Weights of a small mixture-of-experts language model, trained from scratch on English Wikipedia.
Size: 11 layers, vocabulary 5814.
Experts: 96 experts in each of 10 layers, 64 cubed ReLU neurons an expert, 6 picks a token, a softmax router.
Below are experts of layer 6 (counted from 0) of a mixture-of-experts language model. Rows are named router (the router's row for the expert), down (a neuron's output weights, with its number) and show model dimensions 64-127. Each number is 50 + 15 x the weight over its row's rms, rounded and kept within 0 to 99.
After each expert's rows: a language model's description of what the expert responds to. This comes from a sample of Wikipedia text that the model never trained on.

# expert 12
router:53 49 49 41 63 58 42 34 70 66 61 32 43 43 73 41 48 41 28 40 40 42 35 34 60 72 53 29 30 38 32 57 59 31 33 44 64 68 31 60 30 35 31 52 43 42 58 33 67 64 29 52 68 75 67 63 50 41 66 38 66 40 39 41
down0:62 39 43 30 23 61 38 45 68 28 48 24 73 63 39 37 31 77 69 52 67 38 70 52 48 39 46 37 41 47 43 15 63 26 73 49 21 66 54 23 69 59 38 40 48 48 54 49 29 63 38 29 50 57 78 21 46 54 72 36 43 70 57 43
down1:60 52 44 58 48 82 41 60 40 44 37 25 47 71 55 42 47 64 53 51 21 60 37 30 58 30 46 54 31 59 51 47 57 53 68 43 50 54 50 59 44 33 64 40 65 71 52 40 50 36 53 60 40 36 59 42 49 39 71 92 66 57 14 28
down2:70 55 54 68 57 54 62 29 56 66 60 48 60 28 38 76 27 61 49 62 19 53 48 32 21 17 60 58 57 24 51 33 60 65 79 49 47 61 51 38 40 44 44 39 41 30 46 56 59 50 67 81 61 44 62 65 67 55 50 33 54 56 48 33
Description: Spaced or bare tokens in results tables and sports or election stats, plus nouns ending a phrase, e.g. DF, Liberal, States, game.

# expert 2
router:52 26 42 36 53 63 33 21 63 63 54 38 16 50 69 45 57 23 38 41 41 48 35 20 55 66 36 36 34 32 49 69 49 45 44 29 74 62 39 49 29 40 41 41 49 41 57 32 60 68 28 70 58 74 68 65 58 37 60 43 63 37 37 33
down0:41 67 66 50 57 60 57 47 40 47 52 63 65 08 46 46 70 34 56 35 63 51 25 50 38 41 53 78 55 20 58 53 64 53 36 38 39 59 40 31 63 56 58 29 69 77 29 39 59 29 49 53 35 37 46 54 68 78 57 42 87 62 56 48
down1:16 56 20 58 06 58 46 31 52 49 24 62 46 40 32 45 39 43 53 64 50 37 54 39 39 25 31 50 42 62 49 42 49 27 63 49 47 35 56 38 73 60 36 80 69 47 40 36 69 31 52 45 42 50 82 74 47 37 58 44 45 50 27 36
down2:43 30 47 41 46 16 45 49 43 54 70 54 48 45 71 57 64 66 57 43 46 80 38 53 67 21 61 56 28 64 44 41 55 81 35 62 54 47 71 76 42 52 45 20 60 59 51 50 47 74 31 76 64 37 62 58 63 19 49 02 46 43 44 29
Description: Articles like the, a, an and capitalized name words such as United, National, Russian, China, Church, often final pieces of proper names.

# expert 8
router:70 41 55 39 68 52 45 27 73 75 71 40 51 40 64 55 67 20 34 40 25 43 30 30 56 59 55 34 39 26 22 84 61 64 33 53 49 62 37 71 35 42 47 48 59 34 50 39 62 65 27 40 67 62 56 61 63 40 55 34 69 47 51 34
down10:29 20 37 55 34 56 58 53 18 30 58 55 89 57 45 64 53 48 42 63 55 44 64 59 35 41 56 46 75 47 65 35 51 39 57 41 89 31 55 45 44 49 82 34 48 87 58 34 49 53 78 54 56 37 22 32 69 39 45 66 60 53 50 80
down11:41 26 47 55 47 64 60 54 55 55 71 56 42 39 51 66 45 34 35 48 81 52 64 33 64 30 37 51 56 48 57 58 22 60 23 41 27 44 53 27 45 61 44 74 50 55 38 47 42 58 70 54 21 61 74 58 82 11 48 69 50 38 44 37
down12:46 64 34 26 52 50 40 26 44 60 55 58 75 44 74 69 27 59 59 30 60 67 35 39 37 48 92 60 48 61 58 55 60 37 63 54 40 53 52 28 62 67 64 70 37 40 59 37 49 52 23 46 61 56 48 55 38 41 46 54 78 51 54 46
Description: Word-final suffix pieces like -ing, -ation, -ism, -ology, -ical, -able closing longer words in running prose, before of/and/in.

# expert 51
router:46 39 56 34 63 63 40 30 71 74 62 30 26 49 67 33 38 28 31 34 59 41 35 34 53 67 42 32 30 28 36 74 69 49 40 46 60 63 30 46 28 32 34 45 50 45 55 48 66 60 34 43 65 72 66 65 63 63 67 34 67 40 46 36
down0:46 59 32 29 30 60 47 29 65 28 38 76 59 55 51 83 40 38 52 37 32 52 69 76 47 48 63 56 56 58 53 29 53 32 81 42 37 68 79 70 58 50 50 54 58 42 26 52 39 75 56 51 46 46 54 42 53 45 53 39 44 56 33 65
down1:25 32 55 29 61 50 29 49 78 58 27 77 53 22 84 68 44 48 22 32 57 49 41 62 75 35 60 50 38 49 65 59 30 46 59 55 37 64 28 45 49 42 89 42 55 48 53 49 39 68 61 71 56 50 71 58 62 29 49 62 67 59 47 72
down2:50 45 44 58 79 57 53 42 73 36 28 63 48 56 48 51 53 31 50 64 58 46 71 66 40 31 35 59 46 49 25 58 38 67 61 39 32 25 48 66 54 45 67 62 87 33 42 55 45 66 44 47 31 36 70 68 41 54 48 45 40 72 42 59
Description: Final pieces of names and Latin binomials in lists and tables, such as Orthodox, terrestris, Mammadov, Connecticut.

# expert 29
router:38 45 58 41 68 53 33 42 70 77 61 32 38 57 67 32 45 43 34 35 47 45 30 29 52 68 44 33 32 38 34 57 53 49 39 47 63 61 29 50 32 29 47 58 54 34 75 34 65 50 33 35 60 72 68 68 62 65 55 38 69 40 24 37
down0:32 20 66 33 31 74 17 43 48 46 36 50 53 53 46 53 67 38 44 28 71 41 57 56 51 40 46 47 43 70 68 51 63 11 58 46 36 39 52 44 38 47 59 47 49 37 59 46 42 34 20 38 45 26 28 76 56 46 24 78 65 62 42 28
down1:56 74 58 59 64 54 28 47 63 56 47 62 29 64 37 28 28 56 63 61 34 55 11 61 36 27 61 64 34 54 48 41 44 65 70 17 56 32 21 53 42 48 37 35 28 51 43 68 50 70 44 58 84 29 81 48 32 58 62 45 51 31 45 22
down2:59 38 75 57 33 42 41 52 50 54 62 49 67 59 56 61 60 42 33 59 61 42 60 50 37 54 57 36 24 36 48 66 59 53 67 28 46 11 38 34 72 76 72 57 46 52 61 67 32 17 50 69 28 50 69 57 64 50 20 37 60 34 45 48
Description: Month names, years, table separators, scores and punctuation in tables, infoboxes and coordinates, such as September, 1993, (23).

# expert 33
router:39 40 56 40 63 62 36 51 57 73 64 31 41 78 70 49 60 43 34 38 43 41 36 31 29 69 35 35 34 31 31 45 48 68 33 50 67 60 35 58 33 34 31 40 68 43 67 31 66 42 37 68 68 70 63 61 55 55 58 42 71 37 61 33
down0:42 46 24 45 64 33 40 35 20 40 50 54 52 84 45 41 56 37 59 58 21 34 49 19 44 50 72 45 55 48 59 29 64 72 47 75 35 69 46 38 30 53 39 62 41 57 44 18 61 81 65 51 54 37 43 48 75 39 40 65 55 45 63 33
down1:51 58 41 70 28 83 58 84 36 62 23 84 29 50 33 48 69 46 47 46 60 35 33 41 62 43 47 70 45 68 46 29 51 38 69 49 54 48 45 43 44 46 47 66 87 52 39 53 65 30 63 55 42 44 27 19 46 64 44 61 77 41 28 49
down2:23 40 33 62 50 74 53 41 36 48 49 64 55 68 31 50 59 44 39 61 41 36 50 47 38 62 26 42 56 57 62 47 65 45 69 54 38 54 48 62 47 43 39 25 06 48 55 33 24 88 30 61 32 64 27 22 40 44 41 60 57 22 58 64
Description: Single letters or numbers naming groups, sheets and dates in sports tables, such as Group A, Sheet C, September 18.

# expert 56
router:39 57 47 41 68 56 52 26 62 62 65 38 46 31 63 38 52 31 32 35 56 32 38 28 51 62 38 37 33 33 57 70 61 51 33 29 59 53 35 57 32 40 52 53 56 32 35 07 60 44 39 39 54 60 65 60 58 32 78 41 61 56 31 43
down0:58 43 49 61 91 56 47 62 38 48 54 78 32 53 66 38 51 41 49 56 35 35 35 58 35 53 50 53 33 79 27 42 41 58 43 45 70 42 59 52 40 36 65 42 51 25 41 37 10 42 62 58 30 57 60 35 58 43 55 61 43 40 68 85
down1:46 69 41 42 31 28 68 61 23 52 44 69 75 40 34 64 42 54 19 33 53 54 43 30 41 33 55 45 53 46 61 41 45 22 49 53 33 28 59 34 51 54 45 51 44 31 35 53 64 51 27 69 58 43 79 42 65 73 58 41 53 38 50 49
down2:72 22 42 43 72 45 48 69 88 29 45 44 65 46 47 36 59 55 47 42 49 37 44 71 53 37 55 37 50 72 37 21 38 39 64 56 43 55 51 34 35 36 45 56 22 42 71 66 34 39 50 60 54 52 47 59 44 42 75 61 70 37 43 85
Description: Opening words of quoted song, film or episode titles, often after a quote mark, e.g. "Your Love", "Don't", My, You.

# expert 32
router:65 36 37 48 52 46 43 53 49 63 54 45 44 47 60 46 84 43 32 35 35 44 29 18 36 76 45 40 30 15 53 47 71 58 47 39 56 58 54 46 43 50 45 70 42 42 43 43 78 85 49 56 47 49 71 82 79 58 57 34 54 30 15 34
down0:55 69 54 77 44 44 52 63 46 40 35 37 29 37 36 66 46 74 42 46 50 39 82 45 36 38 51 63 53 61 55 59 50 72 33 45 83 30 56 33 30 52 59 62 71 69 43 66 44 48 66 62 43 35 42 42 45 67 43 62 51 56 36 51
down1:80 50 41 39 35 47 52 61 42 70 70 80 43 52 72 35 38 56 69 36 51 51 32 79 33 69 65 38 54 41 49 37 46 10 47 62 73 40 53 67 77 51 67 51 27 60 53 46 43 50 37 68 53 44 30 29 43 62 57 80 48 49 49 53
down2:43 27 59 65 29 11 48 38 33 62 60 54 40 53 67 29 38 59 38 31 66 22 70 38 57 70 46 25 64 48 56 62 41 81 44 46 78 57 56 56 76 36 40 68 39 66 48 59 31 24 38 62 53 29 53 59 34 51 27 38 75 48 68 67
Description: Field labels at the start of bulleted infobox or list lines, e.g. Born, Genus, Personal, Country, Place of birth.

# expert 44
router:25 42 54 34 54 56 48 52 61 69 64 36 50 35 66 49 38 26 31 39 55 50 39 36 39 60 60 41 33 31 43 58 81 55 31 47 56 53 35 57 34 38 53 40 66 21 34 20 65 56 31 42 54 62 62 60 64 54 65 44 66 52 51 29
down0:58 58 31 54 43 44 44 71 54 52 70 41 76 65 53 68 47 51 57 58 31 61 49 55 30 32 54 35 37 72 54 71 29 44 49 60 68 56 50 42 54 60 41 42 59 54 48 56 29 45 42 45 61 49 57 49 69 66 55 14 40 37 29 45
down1:58 27 75 35 62 31 66 36 38 53 27 46 48 45 69 77 41 43 40 43 56 79 47 32 52 41 61 56 91 51 30 68 56 31 42 44 72 46 83 28 23 50 44 49 30 52 79 67 30 42 57 52 53 25 33 48 39 68 36 58 56 51 57 53
down2:41 60 35 25 53 15 53 36 36 36 43 38 61 45 59 58 31 67 44 51 53 47 45 55 44 54 36 45 65 50 69 49 53 54 45 76 25 36 56 22 70 69 44 61 52 38 67 25 76 40 29 29 66 31 33 49 51 34 48 62 19 23 68 56
Description: Endings of personal names and nicknames, and epithet "the" after a first name, e.g. Joey the Budgie, -ov, -inson.

# expert 62
router:56 59 48 37 66 58 37 20 68 70 66 28 41 45 72 42 37 36 28 38 52 41 33 34 45 64 43 36 30 39 26 72 45 60 42 36 68 60 31 47 29 33 44 51 41 38 47 38 69 51 40 49 63 68 69 67 58 55 60 36 66 41 26 34
down0:43 45 37 50 44 63 59 38 45 42 30 82 43 52 46 56 53 64 63 51 50 47 74 58 47 56 57 60 53 45 64 43 26 71 45 31 10 71 22 67 53 79 40 48 38 69 59 47 50 67 54 32 52 48 39 58 29 54 62 52 35 59 56 57
down1:59 44 38 47 70 41 42 32 61 72 43 62 39 41 51 41 48 49 35 51 35 62 56 50 61 59 51 53 42 63 47 46 54 53 40 58 74 58 61 46 49 57 67 40 50 59 41 28 42 46 47 87 52 00 76 35 56 56 37 09 71 57 60 36
down2:54 38 67 59 68 92 40 72 45 45 00 73 42 43 37 56 58 54 57 58 70 50 39 54 64 59 40 45 57 40 49 43 65 18 44 28 08 59 63 47 54 45 32 39 42 56 74 63 42 41 58 68 51 17 48 49 37 58 30 58 54 51 74 61
Description: Subordinating conjunctions and sentence-initial connectors, e.g. while, After, when, until, since, plus name pieces after line breaks.